Weights of a small mixture-of-experts language model, trained from scratch on English Wikipedia: 96 SwiGLU neurons an expert, a softmax router.
Below are experts of layer 5 (counted from 0) of a mixture-of-experts language model. Rows are named router (the router's row for the expert), gate (a neuron's input weights, with its number), up (a neuron's input weights, with its number), down (a neuron's output weights, with its number) and show model dimensions 96-191. Each number is 128 + 32 x the weight over its row's rms, rounded and kept within 0 to 255.
After each expert's rows: a language model's description of what the expert responds to. This comes from a sample of Wikipedia text that the model never trained on.

# expert 23
router [125  98 152 156 103 105 127 125 103 158 103  53 129 107 149 139 103  80 179 170 137 162 141  86 159 165 117 155 124 109 116 193  93  62 174 151 118 155 121 133 121 110 207 121 147  69 118 136 206 104  94 133 162  86  82  92 129 135 169 210 128 137  98 111 150 131 113 123  88 109 156 118 115 128 128 136 145 125  87 135  73 146 119 169 175 154 113 120 153 157 212 154 110 128 150 114]
gate0 [137 139 140 117 153 148 213 134 124 169 159 134 143 153 146 141 136 157 127 107  56 147 124 161 116 108  78 129  62 129 116 129 116 170  93 128 171 202 105 102 118 172 136 184  78 139 105 140  70  86 166 110  52  87  85  63  90  59 103 154 114 127 122 155 133  79 170  92 113  98 158 133 105  95 153 160  59 175 186 140 128 204 123 112  87 131 161 119 125 130  90 124 156 157 138 166]
up0 [149 119 179 118 175 161 145 156 117 113 132 121  55 147 149 113 131 165 148 132 108  94 164 104 134 122 134 113 212 162 163 105 155 166 100 165 139 136 136 161 130 110 112 144  74 152 196 123 155 103 126 147 180 165 133 108 130 107 127 155 156 175 138  89 152  68  76 134 167 179  89  69 128 142 177  55 161 176  99 138 139 104  53 121 124 107 137  97 103  82 147  94 109 123 168  83]
down0 [117 120 146 130 126 104 125 129 195 119 116 155 136  97 155 129  94 101 116 172  85  88 106 158 112  96 145  98 179 104 120 157 166  57 104 128 119 122  90 196 140 128 124 123 136 120  90 149 157 134 125 145 119 110 146 151 139 123 153 108 117 182 102  90  99 118 126 121 118  48 100  78 170  86 191 110  61 112 152 136 108 130 117  85  83 154  92 103 143 118 159  91  98 197  94 121]
Opening consonant pieces of words, often after prefixes like sub, inter, super, such as sub-machine, det-ect, ind-ef-inite.

# expert 62
router [ 92 174  65 136 137 118  90 168 113 110 111 163 142 210 127 121 142 149 136 115 131  88 122  95  91 103 177 145 162 120 140  79 128 155  49 123 130  79 132  98 125 142 135 176  74 150 114  87  80 109 123 149 159 140 129 126  99 145 127 101 171  82 158 135 147 126 157  80 192 135 139 167 164  84 153  63 138 135 161  99 137 179 188 138 106 102 117 158 143 151 153 151 166  76  92 181]
gate0 [100 120  50 113  98 212 145 151 125 180 149 158 148 117 121 160 103 164 117 129  63  98 113 130 119 134 134 162 129 143 180 144 126 146 139 141 138 149  99 116 103 150  54 131 120 155 167  86 115 226 133 135 188 132 168 149 109  44 198 105  98 123 134  88 137  66 142 185 139 134 165 109 166 165 112  90  87 107 186 100 111 176  96 140  97 120  98 155 163 101 160 175 131 104 164  83]
up0 [115 122 103 145 166  81 121 103 144 183 149  80 110 130 104  72 104 118 115 130  79  50 147 120 128 132 127  97 134 163 114 111 150 173  72 129 159 118 113 157 102 136 129 122 169 175  98 145 114 146  99  78 138  89 111 143 150 165  72  92  95 170  71  77 190 123 179 141  84 154 152 170 109 139 131  71 112 132 117 129 128 150 153 106 131  99 138 224  67 102 135 147 193 112 100 110]
down0 [176 142  69 111  66 118 120 130 129 167 142 139 135 126 106 119 216 191  69 142 123 117 148 128 160 134 150 100 153 131 142 144 117 104  91 169 173  70  95 116 132 207 143 103 102 171 151 133 137 158 110 167 118  87 122 160 113  70 122 102  96 103 131 145 127 138  63 112  94 116 115 125 111 190 171 122 120 100 140 112 159 187  93 170 122  92 142 116  94 122 115 132 178 100 152 163]
Function words and pronouns in sports and career narratives, such as coming on as a substitute, at home, himself, soon, and cast-list "as".

# expert 51
router [117 120 146 153 191 136 144 102 148  80  91  88 150  69 161 157 107  76 134 129 136 123  45 108  86  88 133  97 130 168 134 156 130 104 147 167 123 148 142 112 159 148 155  47 195 108 107 164  92 137  96 103 140 145 132 166 160  91 105 194 122 134 121 124  88  84 120 169  72 184  98 107 172 129 118 116 124 154  86 105 127 121 123 101 140 143 136  86 176 114 143 113  89 179 139 118]
gate0 [107 139 107 131  84 173 101 106 165 125 138 155 137 126 138 181 145 149 168 135 111 159 104 128  96 152  23 164 120 152 168 117 117  83 155 110 134 154 118  95 125 125 158 112 119 139  89 122 116 128 184 144  89 125 121 138 105 106 105 168 125 145 153 132 188 198 112 103 122 147 147 149 118 100 171 138 179 104 137 118  56 140 144 128 149 131 157 141 153 112 102 147 146  59 138  97]
up0 [199 106  98 126 145  77 103 192  71 114 137  96 155 108 116 126 127 102  92 115 149  64 111 136 143 150 194 168 206 132 144  69 152  93 151 140 101  95 117 193 114  98 171 131  88 155 164 146 120  97  99 141 146 155  82 172 170 168 194  90 140 143  76 141 127 154 150 107  58 170 145 131  83 154 142 123 109 140 166 139 148 143 167 165 120 130  97 103 130 120 151  76 138 121  98 121]
down0 [137  88 120  92  75 156 152  93 117 172 146 138 123 131 138 136  71 144 142  81 136 105 122 130 123 171 113 129 110  93 152  59 118 158 147 158 156 186 134 105 130 149  92  70 115 149 142  75 128 127 173 153 118 104 149 117 132  62 100 179 126 153  97 157 168  65 112 179  79 121 130 148 136 173 133 164 140 151  85 128 109 113 164 123 120 113 180 186  88 159 126  84 124 199 200 189]
Function words and nouns in articles on buildings, sites and geography, such as listed buildings, brick, terminus, located in, textile mill.

# expert 18
router [ 64 122 113 149 105  53 131  78 203 129 159 151 144 161 129  76 118  65 110 108 125 169 105 108 100 105 153  80 129 136 155 133 222 179  80 120 119 122  91 126 111 144 161 188 141  84 144 158 124 144 109  74 176  91 131 148 177 123 135 157 146 158 214  97 142 126 158 142 106 133 156  84 115 117 114 123 131 169  99 115  59 146 106 159 171 181 159  97 110  91 144 170 137  83  93 101]
gate0 [177 113 121 106 174 105  90 145 130 108 115  94 148 122 107 108 125 116 117 140 175  92 115 142 136 239 155 106 107 106 155 177 109 145 130 162 128 151 129  94 180 124 147  76 100 130 130  98 122 158 105 118  92 157  82 102 151 127 122 141 158 122 142 140 114 103  69  55  73 169  97 150 154 134  72 109 107  92 105  97 147 144 159  90  69 126 121 120 130 115 158 111 166 153  74 174]
up0 [122 108 153 103 124 180  78 129 156 168 126  86  94 130 121 125  86  92 148 204 100 147 138  86 146 142  71 168 103 142 131 114 113 106 161 131  94 144 143 156 140 120 146 137 113 143 115  96 139  57 118 105  64 123  90 193 152 126 102 120 141 144 127 127 128  63 174 130 121 144 142 198 157  61 145 144 151 145 114 155 136  74  90 109 136 147 132 110 193 181  96 118  61 131 122 156]
down0 [125 179 127 108 143 207 149 148  42 198 100 168 109 171 133 129 129 120 122 124 102 142 168  80 160 112 133 137  97 146 100 122 145 123 100  67 179 161  75 173 146 135 180  72 112 133 123 126 113 106 131 148  91 157 142  92 120 141 140  81 165  95  98 170 130  92 147  92 135 148 119 123 130 133 165 142 128 119 140 197 177 104 162 133  94 152  93  82 152 125 150 101  85 143 150 129]
Word-final pieces of surnames and place names, especially after Mac, Mc or ac, like Mac-Kenzie, Mac-omb, Anac-ostia, Ant-rim.

# expert 57
router [148 176  58 127 120  94 122  87 146 108 100 140 100 147 159 119  79 139 102 105 108 117  77 104 117 171 153 112 129 121 151 121 106 165  90 140 160  93 103 131 125 129 149 156 173 143 116 119  93 141 139 121 121 176 154 165 102 138 125 152 125 130 168 110 165 140 114 110 182 183 165 150 135  86  86  75  81 137  88 181 141  92 166  90 103  68 162 212 162 125 127 125  89  44 151 116]
gate0 [120 118  96 152  44  74 139 148 207 143 208  82 154 125 137 151 136  95 113 119  79 133 177 113 161  72  87  98 130 150 100 142 138 170  75 114  92 128 132  82 106 104  99 114 200 143 160 157 144 145 124  78  62 110 105 126 128 124 143 113  68 117  69 121 138 152 132 108 122 119 126 152  74 196 132 114  52 132 103 128 155 109 113  77 131 114 138 119 128 129  62 111 123 154 123 108]
up0 [ 92 205  88 135 130 143 144 124 169 108 161 107 137 124 145  89 150  62 103 135  87 103 145 123  98 112 130  30 131 130 218  80 104 125 107 117  99 167 135 127 130  64 134 132 161 107 134 156 128 128 150 105  51 131 108 138 110 123 142 116 126 156  94  85 185 180 141 140 141 155 134 122 111 136 146 114 108 138 111  39  98  62 142  70 146 124 139 108 143 147  56  94 176 125 141 108]
down0 [163 152  83 137 157  61 171 123 134 179 171 152 123 128 113 126 106 115 162 157 135 159 156 112 114 138  89 140 138 170 126 110 194 128 102 125  62  94 129 127 141 102  76 159 112 120  75 158  93 107 130 165 139 142  87  87  46 125 152  97 104 140  91 131 121  83  61  82  89 142  97  94 116 100 135 178 134 161 143 177 154 172 122 124 137 125  66 107 179 165 185 118 148 150  99 159]
Commas and prepositions in birth, death and family statements of biographies and shipwrecks, such as born to, whilst, wife, husband.

# expert 4
router [139 161 143  47 138 169 209 150  62 117 166 177 156 120 103 129 169  89 107  96  61 159 160 129 156 186 112 106 145 172  67  91  57 167 130  87  84 147 130 116 148 163  81 120  95  96 149 133  83 130 157 140 143  83 163  91  95 155 123 165 125 104 102 118  87  86 125 132 147 120  98 112 135  98 167 179 108 114 103 138 134  95 108 127 131 116 124 145 112  83 125 168 107 184 142 172]
gate0 [ 60 134  84 146 144  59 157 146 118 173 147 118 138 140 177 181 123 119 116 144 126 132 117 141 154 154 152  93  89 134 101 107 207 172 124 127  83 167 103 120 123 122  92 127 150  89  93 142  92 121  92  64 119 135 136 104 212  78 191 111 138 169 148 160 137 115  99 146  78 127  96 100 191 181 107  90  92  86 113 109 145 133  87 159 140 102 190 135  84 127 125 117 115 187 136 162]
up0 [ 77 121  49 104 127 156 163 119 125 185 121 130 134 111 219 128  98  79 105 128 130 139  96 156  66 162 151  88 118 107  87 103 161 158 178 154 103 175 129  93 143  59 157 160 130  79 106  97 146 120 105 135 156  95 171  86 176  97 169 102 130 130 173 105 159 138  94 134 147 107  94 123 165  96  95  62 101  99 102  84 128 187 116 104 178 124 139 104  65 100 109 116 123 177 119 173]
down0 [171 114 180 127  94  99 148 149 162 106 125 115  90 108  93 154 145 118 141 163 155 166 123 138 177  74 170 122 238  98 106  91 149  86 128 139 181 141 211  84 127 144 128 162 181 159 110 159  98 126  77 101 151 142 169 162 136 120 121 134 150  47 184  95  97 111  53  93 123 142 109 169 136 103 101 164 178 128 132 108 158  89 122 156 168 180 160 150 126 136 110  80 155 164  82  53]
Second piece of a capitalized word right after a one-letter start, in titles and names, like F-ly, S-now, N-ear, F-ew.

# expert 26
router [159 121 142  99  89 184 135 150  98 145  94 129  59 152 103 191  99 169 117 108 118 103  94  93  81 159 160 171 139 104 176  83  88 169  46 150 160 153 133 154 124 110 151 169 144 134 110  78 134 131 134 165 176  83 139 166  79 115 134  92  93 104 121 135 113 170  95 113 107 177 133 151 116 139 143  90 119  95 159  97  87 157 135 157 143 112  90 105 107 144 122 164 130 158 154 199]
gate0 [157 128 109 112  86 122 170 136 102  96  99  67 153 159 193 107 144 141 187  96 154 130  72 152  79 118 155 168 103 137  68 129 132 159 115 143 119 128 125 155 180 189  99 138  81 142 118 181 133 139  81  93 167 141 184 200 123 104 123 111 148 105  92 140 123 109  95 105 102 150  94 147 142 143 162 161 139  67 140 102  97 124 152  95 116  89 135  89 169 115 139 103 190 120 176 179]
up0 [115 150  94 129 107  87  22 135 134  71 103 103 142 108  98 101 160 148  76 150 107 100 146 118 145  83 165  99 115 146 117  74 183 134 122 156 121 155 129 114 122 123 131 148 128 176 172 124  57  99 174 159 133 132 130 121 109 149 168 136  96 131  88 130 149 140 143  84 182 136 112 138 171 185 155 109 158 193  78 163 167 148 105 108  91  98 133 128 129 113 134 195 123 129 134 109]
down0 [124 145 171 125 116 135 145 103 150  72 133 115 147 185 113 129  97 145 150 137  72 113 144 137 186  80 137  86 101 148 127 102 100  86  63 118 127 103  64 143 160 115  90 118 109 132 113 116 112 138 150 205 112 122 102  97 133 169 143  88 123 108 129 102  82 116 194 157 121 105 160 143 174 125 174 103  57 138 129 107 110 179  73 189 123 177 125 122  68 155 166  86 123 192 126 173]
Team names, opponents and athlete first names in sports and motor racing results tables and career text, such as Detroit Red Wings, against, vs, Chevrolet.

# expert 29
router [140 174  52 181 111 120 122 136 178 106 102 121  87 158 113 167  99 131 114 152 136  70 100 138 122 153 131 132 145 117 157  97 117 125  65 146 136  92 108 184  93 143 155 148 150 103 149 105 150 160 207 117 163 139 165 160  95 148 156 136 161  78  67 174 124 147 117  90 113 162  62 131  90 101 158 140 126 102 122 164 172 142 121 135  81  61 161 136 118 120 158 154  99  90 121 181]
gate0 [195 116 155 193 130 130  94 127 129  93 136 139  96 158 163 122 137 105 136 167 150 197 139 143 153 111 120 113 138 115  82  84  72 124 178 128 171 121 139 136  69 102 142 149 118 185 237 105 140 171 101 178 125 127 126 134 102 107 146 131  88 154 114 110 123 124 121 132 147 125  75 122  63 105  84 116 157 117 111 129 118 148 164 151 118 103 168 146 154 129  91 143 125  76 165 111]
up0 [ 47 118 140  62  98 157 201 133 156 143 182 140  96 101 103  65 156 108 131 151  87 116 160 116 158 112  97 130 132 136 183 118 142 112  79 151 127 128  87 114 168 111  91 143 137 144 111 182  64 187 122 131  78 140 181 142 128 108 132 181  71 153 115 107 181  87 138 172 153  93 160 107 127 183 223 173 157 135 147 150  92  45  78 152  83 162 154 103 128 133 112 158 154 139 112 114]
down0 [113 136 131  82 141 153 130 129 145 114 127 115 136 134  92 110 155 132 178 123  98 113 181  99 124 107  96 118 115 121 102 113 130 123  93 165  67  75 176 117 153 191 132 151 183  83 138 140 168  80 173 191 131 141 116 162 132 162 167 117  84 137 139 130 170 116 132 113 158 152 135 145 115 128 155 127 146 102 120 110 162  77  91 129 130 106  71  43  99 148 141  77  76 102 111 106]
First words of place, state and historical names after the, of or a pipe, such as United, Old Norse, Papacy, Black Forest.

# expert 47
router [134 135 132 169 160 122 143 122 161 105 151 109 112  59 170 128  89 121 135 126  96 129  70 121  82 122 116 120 147 164 115 166 136  88 113 141 139 169 128 128 125 155 146  62 164 116 109 112 107 123 116 138 101 177 108  88 152 117 186 150 164 172  98 117  85  97  93 121 134 175 119 143 108 127 124 103 125 163  91 164 100 129 102  97  93  96 161 172 162 151 145 144 118  67 134 101]
gate0 [102  95 169 111 145 102  98 180 107 144 171 120 167 156 112  84 133 118  83  83 115 166 163 140  49 135  21 163 166 149  63 161 141 107 172  85 130 164 173 116 129 138 114 183 146 131 146 132 126 141  84 163  77  70 127  75 181 160 159  82 126 153 139 160 151 178 136 116  94  98 139 139 107  96 108 142 124 144 146 118 134 130 125 106  95 112  77 157 186 149 130 117 108 108 173 114]
up0 [103 130  82 126 145 181 139 154  70  97  77 120  89 126 149 118 147 169 124 128 121 103 123 123  63 171 125 160 138 106 136 117 134 108 132  78 102 167 108 132 114 148 129 190  92 102 175 158 132 222 126 130  89 105 144 203 186 102 119 171 121 141 195 165 187 110 173  87 121 160  81  97 145 132 154 131  99 116 108 101 158 102 157 122 122 154 129 112 138 145 174 157 145 139 108 145]
down0 [115 149 144 142 115  81 126  86  97 132 121 165 116 119  89 102 144 158 129  96 158 142  85 120 127  69 206 132 124  70 131 142 131  89 119 108  93 105 137 108 206 133 112  71  98  93 173 155 100 165 116 176 165 163 150 172 188 143 138 166 139 140 117 153 139 131 138  80  93 133 150 146 162 104 132  80 185 108 125 159  51 153 134 121  75 116 131 201 111  66 101 111 124 157 104 177]
Colons, semicolons, slashes and commas in infobox fields and coordinates, such as the semicolon in 1930; 95 years ago.

# expert 24
router [149  99 169 157  85 127 145 176 109 183 105 158 156 114 117 152  90  85 151 143 140  99 180 144 158 124 118 138 104 113  89 158 114  63 193 105 107 152 105 149 137  96 147  92 165  36 131 144 160 126 151 119 158  57  87  91 157 147 161 145  82 129 113 143 123 127 157 162 101  64 176  84 133 132 100 183 131 112 125 172  93 201 148 183 126 162  64 117 160 120 176 145 107 148 155 136]
gate0 [116 133 175 112  75  75 141 121 159 138 181 151 114 149 190 114  84 161  79 113 163 166  74 102 166 207  84 102 162 176 140 168 136 147 129 127  81 183  69 115 137 119 126 145 150  91 130  89  89 110 121  87 126 128 112 183  75 167 124 186 159 173 171 145 108 171 134  77 137 137 151 116 133 120 138 164  95 118  89 109  96 172 190 110 142 145 145 134 130 128  82 195 193 158 166 131]
up0 [151 214 155 100  78 132 131 120 168 135 188 124 128 149 152 123 159 110 143 139 100 112 101 131  92 141 101  90 196 165 160 162 186 129 123 171 104 117  92 138 119 123 140 122 182 121 107 128  71 127 172 115 182 136 110 184  93 101 181 179  97 211 165 154 180 108 105  71 207  47 124 125 142 140 154  86 103 108 163 162  95 130 109 102 106 119 115 173 130 195 135 135 145 126 153 174]
down0 [130 199 100 163 110  98 118 139 136 158 133 113 101 160 140 155  68 163 103 146 140 153 142 136 162 215  67 105 122 118 103 166 160 142 162 153 137 128 132 122 106 172  68 123 134 125  95 109 157 148 154 103 163 136 141 134 121 109 109  90  69 136 136 148  98 178 101 141 124 162 126 173 114 155  69 181 103 124  86 102 119 100  80 131 101 134 141  79 137  88 180 161 131 144  93 133]
Short consonant pieces inside longer words, like im-b-ued, em-pl-acements, ant-icip-ated, and LaTeX math commands such as frac, mathrm, backslash.

# expert 11
router [ 99 136 175 151 150  74 149  50 184 107 106 113 159 144  91  98 159 137 106 141 187 154 116 138  77  75 174 116 108  88 167 139 199 128  97 121 105 130  68 101 106 175 132  97 111 102  91 159 127 126 131  98 119 129 106 153 167 149 130  97 153 157 156  90 172 156 142 159 133 153 148 161 149 134 110 149 117 176 116  80 130  93  85 142 149 138 127 141  97 111 133 128 197  88 112 123]
gate0 [129 122 114 157 148  94  94  97 136 118  73 102 121 162 121 111 126 132 101 142 196 116 148 109 133 159  82 177 144 163 125 126 123  75  91 134 104 188 165  67 115 182 132 112 136 151 174 162 128 137 152  89 104  72 116 116 109 138  92 155 125 127 138 170 106 142 183 188  59 105 141 124 122 109 189 138 161 117 142 109 165  45 159 129 111 123 125 144 163 140 144 171 143 111  88  85]
up0 [ 96 194 128 141  89 124  66 163 166 163 127  99 110  57 170 157 137 126 136 142 131 133 109 163 127  63 175 134 122 162 131 157 114  93  96 127  63  81 121 117 133  92  88 146 169 143 155 145 102 174  58 176 152 121 204 145 117  99  93 170 109  97 147 136 124 100  83 132 144 133 157 135 157 136 146 103 156 121 152 103 116  98 142  78 124 139 142 108 128 165 197 103 144 105 135 126]
down0 [ 74  98 117 118 136 122 132  81 105 137  95 137 126 141  76  69 117  98 154 140 146 137 154 125 121 131 124 206 156 146 104 135 116  97 149 171  98 140 129 103 167 134 102 113 159  72 150 157 121 130 167 169  80 102 184 160 153 176 239 150 121 146 122 151 155 147 115 130 110 101 161 151  55  94 117  99 120 151 111 109 118 102 124 138 186  86 119  86  81 122 140 103  78  74 163 135]
Middle pieces of longer words split into fragments, often after Am, Ar, En, as in am-ass-ed, Disc-uss-ions, Cam-ou-flage.

# expert 27
router [148 184  50 147  64 125 133 132 105 151 135 146  77 107 135 145 109 114 129 217 127 142 123 112 106 151 115 144 174 143 169 121 131 136 141 124 111 125  95 141  76 123 156 208  87 127 131  68 107 135 154 118 135  88 124 128 116 123 222 138 119 121  76 160 153 118  77 106 155 164  62 138 126 200 138 126 132 106 172 162 169 124 168 121  77  85  98 172 127 178 174 176 115 115 157 169]
gate0 [124 138 148 143 138 103 161 139 111 155 144 115 105 165  87 174 141  87 168 170  73 129 150 145 115 131 183 163 118 141 148 101 123 130 140 105 109 135 125 194 126  55 110  89 135  96 144 125 169  98 192 181 145  88 141 111  91 111  55 130 116 148 112  94 148  63 149 151  92  98 107 153 116  84 147 143 142  82 191  67  39 124 138  82 109 104 135 180  37 120 163 124 102 140 169 136]
up0 [111  85 114 146 163 116 174 142 125 128 117 121  79 128 110 105 103 115 146 112  85 127 154 138  32 119 149 255 141  94 106 138 166 156 145  76 142 134 126 112 126 124 116 162 152 122 107  70 154 119 187 208 151 122 163 187  70 126 104 160 130 100 101 151 162  78 111 154 111 170  94 151 118 121 181  85  98 111 116  91  53 106 134  94 114 102 121 122  72 132 146 167 148 209 142 161]
down0 [127 126 178  77 110 109 147 121 137 119  78  86 116 124  85 142 161 136  96 120 149 156 140 152 133 111 216 151 107  99 116  80 140  87 137 115 131 156 121 137 125  88 171  75 124 125 109  81  89 122 149 162 109 147 118 145 165  78  91 144 143 178 182 132 138  77 133 115  76 119 115 143 101 132  95 138  86  86 144 143  90 133 172 134 110 126 115 121  58 130 110 123  46 112 212 160]
Adjectives before nouns in war, military and geographic contexts, such as United, British, Minor, tropical, ethnic, paramilitary.

# expert 42
router [141 147  76 190 163 144 137 137 112 127  74 156  86 157 129 186  68  87  92 127 171  81 102 103 111  92 127 137 133 187 127 162 153 154 152  97 114 146 144 108 153 115 161 160 109 181 145 100  83  81  92 112 138 102 176 155 152 134 101  72 162 126 161 125 111 115 104 118 128 138 108 118 203  87 144  84 110 132 153 105  89 109 156 196 121  68 128  96 140 166 131 125 127 156  94 138]
gate0 [157 130  67 121  86 153  63 159 102 161 121 106 107 126  87 121 108 115 122  90 108 150  85 125 136  97 166 113 150 120  96 115 142 197  28 110 122 139 136 136  69 117 100  96 139  92 184 161 156  90 186 143  68 148 145 162  89  94 127 142  65 137 143 116 118 155 150 202 110 111  74 148 115 176 139  82 101 125 138  73 176 137 174 110 227 144 134 114 182 153 127 125 169 157  98 151]
up0 [ 80 108  82 179 152 146 112 107 147 126  87  81  73  97 187 151 111 105  82 127 133 144 120 171 187 103  68 190 180  74 112 163 144  94 106 170 110 131 130 142 147 134 131 118  96 133 144 127 138 153 109 135 101 170 104 151 120 141 140 176 180 193 124  67 128 106  86  86 137  81 109 130 143 114 118 157 141  77 165 121 181 156 168 120  92 119 124 159 155  85 150 156 117  70 143  73]
down0 [130 120 168 103 119 157 104  94 101 188 166 124 102 112 116 102 158 113  88  96 115  77 104 135 157 189 143 168 150 110 118 108 173 128 138 100 159 183 122 122 179 132 142 152 151 101 139 151 155 120  87 121 142 130  90 137  71 150  99  85 144 154  74 125 110 141 189  98 111 137 133 110 161 156 139 169 136 117  78 119 149 108 154 135  57 131 108 170 175 105 169 147 112 132 192 119]
Prepositions and time or sequence words opening clauses, such as During, Until, Following, in, and route descriptions like before turning, extended.

# expert 37
router [119  63 157 163  78 129 166 145 143 144 138 111 172 110 116 134 161  84 164 147  83 133 154 128 167 120 111 165 137  84  94 174 119  70 183 117 124  96 109 124 133  90 180 125 174  46 183 170 162 120 113 105 141  69  97 153 166 142 137 160 139 146 101 169 122 120 175 139 119  60 156  76  98 119 118 214 143 133 100 177  84 170 121 160 117 159  88  88 146 145 136 140 105 131 158  82]
gate0 [168  92 160 190 151 136 123  61  86  93 131 137 118 169 103 151 103 163  60  53 175 156 128  99 138  96 160 116 107 124  56 122  96 129 134 147 145 151 121 163  83 189 134 158 152 164 203 104 126 132 110 126 130 156 105 153 168 141  72 129  86 106 147  93  63 119 155 149 112 198 144 143 129 137 147 127 163  80 173 141 120 151  85 164 116 136 138  83 115 145 130 124 148 135 137 139]
up0 [161 139 152  72 150 151 148 116 198 123 116 174  79  72  95 109 143  67 119 140 129 158 142 155  99 100 149 128 102  98 103 103 111 211  86 110 123 119 150 127 149 124 109 118  96 150  75 121 162 162 132  70 116  78 187 117 133 109 137  74 184  94 128 137 236 132 159  96  83  97  83 114 164 146 103 135 138 147 149 145 122 154 186  74 110 135 125 141 117 130 131  92 106  66 102 144]
down0 [116  81 117 107 157 182 148 147 130 177  83 146 131 131 142 182 141 183  91 134 130 128 125 110 121 181 134 161 168 119 116  55 165 139 140 113  99 102 114 121 141 139 151 137 134  67 149 146  69 163 113 101 113  87 148 170 141  97 100 197 176  92 124 151 126 149 129 102  96 143 112 192 145 134  69 132 109 101  77 104 136 148 113 167 148 186 166 102 121 157  98 159 199 126  77 151]
LaTeX math commands and symbols like \equiv, \frac, \mathrm, ^, plus word pieces in technical, phonetic or Buddhist terms.

# expert 13
router [ 79 166 146  47 109  91 165 109 148 114 169 155 108 154 151 128 132  93 134  90 123 158 108 150 147 196 103  99 106 117 102  90  95 169 105 136 124 129 120 142 160 141 103 164 143 108 181 184 174 102 151  96 172  16 193 114  77 105 123 197 122  70 136  98  94 106 112 122 158 103 162 128  95 111 175 150 120 151  73 118  79 148 145 140 163 136 149 150 119  72 136 134 110 127 155 177]
gate0 [131 101 140 113 111 115  89 157 133 138 173 142 120 162 104 114 162 108 190  76 126 150 114 144 135  52 166 126 127  75 167 125 147 146 150 148 109 122  98 173 111 147 133 110  74 149 183 112 179 146  89 188  85 110 133 127 120 106  85 171 142 162 150 166  79 123  87 154 104 141 126 118 131 126 101 121 166 137 132 103 122 119 134  65 120 158 127 121 113 116 148 110 108  96 160 145]
up0 [ 94 183 116  90 149 124 102 147 163 135 176 186 145  75 159 121 157  85 117 161 179 124  91 145 137  85 147 121 127 151 123  98  83 120 112 118  51 151 153 115  99 204 169  72 103 160 134 155 186 155 167 179 117 139 154  75 103 129 147  86 113 119 154 128 148 171 180  40 172  89 115 150 154 129 108  86 112 126 103 150 137 118  86  95  51  67 147 141 125 171 135 140  58 145 137 129]
down0 [102 116 144 150 139 122  68 138 132 189 158  83 177 121 133 130 111 118  95 130 112 114 142 159  90 159 103 109 151 103 109 118 136 154 137  88 113 125 119 131 178 139 146 158 100 166  33 107  15 126 145 142 126 138 133 152 125 134 142 107 146  97 138 127 134  97 136 124 115 153 156 120 131  92 170  95  96  99 144 158 186 155  27 137 136 123 120 121 150 133 164 198 155 182 142  83]
Middle pieces of surnames and foreign place names after a capital, especially Mc/Mac names like McN-am-ara, Mc-Gu-inness, McEl-w-ee.

# expert 63
router [107 128  78 121 142 154  98 198 108  85 148  70  69 120 111 105 145 108 126 128  83 100  91 141 127 152 121 148 193 116 217  95  92 180 139 125 160 128 118 175 120 135  74 172 162 140  98 124 140 170 116 147  83 169  98 154  92 138 115 155 153 142  97  95 161  99 164 119  98 185 198 166  85 120 114  70  93  53 106  71 107 129 174 133 133 168 148 154 123 132 164 136 139  68 123 155]
gate0 [ 80  74 175 190 128 182  97 159 125 113 152 138  97 117  84 133  41 105 183 121 153 129 101  94  72 126  96 128 146  92 140  80 119 110 200  90 140 152 111 155 158 154 101 109 157 108 172 100 162 127 107 150 138 121 163 178 118  95 170  81  74 120 166 144 143 120 167 169 137  87 178 121 148  93 171 127 105 187 126 132 123 155 149 181 127 175 102 162  98 115 110 111 123 165 151 147]
up0 [ 60 145  95 156 129 125 144 180 143 121 129 133 161 145 132 139  92 127  71  80  95 134 101 139 134 132 128  73 169 101 138 150  95  92 172 139 139 196 112  51  99 174 178 133 149 125 151 147 140 141 119 151  93 147  99 159 129 134 134  95 161 164 166 200 137 138  87 119  73 158  99 110 156 173 188 118  97 167 162 135  72 220 133  73 109  76 136 142 137 180  86 127 109 119  94 106]
down0 [131 143 150  83 137 101 205 152  86 101  83 104 159 129 165 132  80 117 154 127 118 103  96 102 102 158 133  71 145 139 131 162 111 125 183 116 140 112 152 151 102 148 179 143 123 124 119  92 168 114 124  89 178  56 122 138  78 135 143 152 100 110 135 120 147 100 113 145 134 152 103 128  88 120 172 139  78  95  88 131 125 199 132  84 128 156 119 114 119 153 139 108 151  98 133 172]
Infobox values, coordinate marks and results-table pipes for athletes, species and places, such as footballer, medal, Actinopterygii, Pradesh.

# expert 60
router [129 156 160 105 109 158 116 166 142 141 146 122 103 139 146 110 152 131 130  91 131 134  86  92 129 145 124 125 159 100 138 131 161 168  51 112  79 131 138 174 127 155  72 118 128 144  86 142 117  75 111 163 155 122 110  56 105 113 114  99 124 108 197  84 174 139  72 101 123 172 119 182 151  94  79 150 146 107 118  40 122 105 164 183 151 195 156 128 155  97 128 117 115 106 146 151]
gate0 [139 122 162 183 157 148 150 106 147 108 113 178 124  97  63 139 156 125 143 154 114 104 123 126  90 160 182  80  99 154 100 149  83 134 161  91 170 120 116 126 167  88 115 121 135 158  73  69 159 124 163  83 122  98 151 146 118 130 134  95 138 203 108 147 110 188 141 155  35  69 172 130 152 140 103 102 124 184  88 105  83 158 128 134 119 136 159  85 174 118 111 139 126  99  87 166]
up0 [100 153 102 180 155 111  54  86 176 144 171 157 124 101 144 140 110  58 101  86 116 121 101 140 100 138 140 168  46 188  47  82 168 139 165 124 166  79  88 137  70 106 103 166 120 142  97 130 141 110 137 107 100 203 135 111 125  89 163 129 117 114 192 113 119 165 134 107  66 142 158 127 103 128 128 129 129 195 114 141 149  93 137 135 138 137 115  54  92 106 149 146 121  73 107 156]
down0 [ 99 140  93 110  87 107 107  96 125 140 178 149 124 138 138  81 194 191 124 124 145 157 109 166 115  97 148 160 150  83 127 169 128 174 172 163 127 114 132 140 100 173 102 146 167 106 105 120 104 140 127 147 205 136 156 119 140 129 100 105  79 110 145  97 130 129 103 129 145 153 100 119 193 121 127 178 126 130 131 157 157 113 172 104  89 101 138 152 142 136  73 111 127 192 156  80]
Nouns for teams, leagues, schools and military units, such as Major League, High school, Regiment, Battalion, team.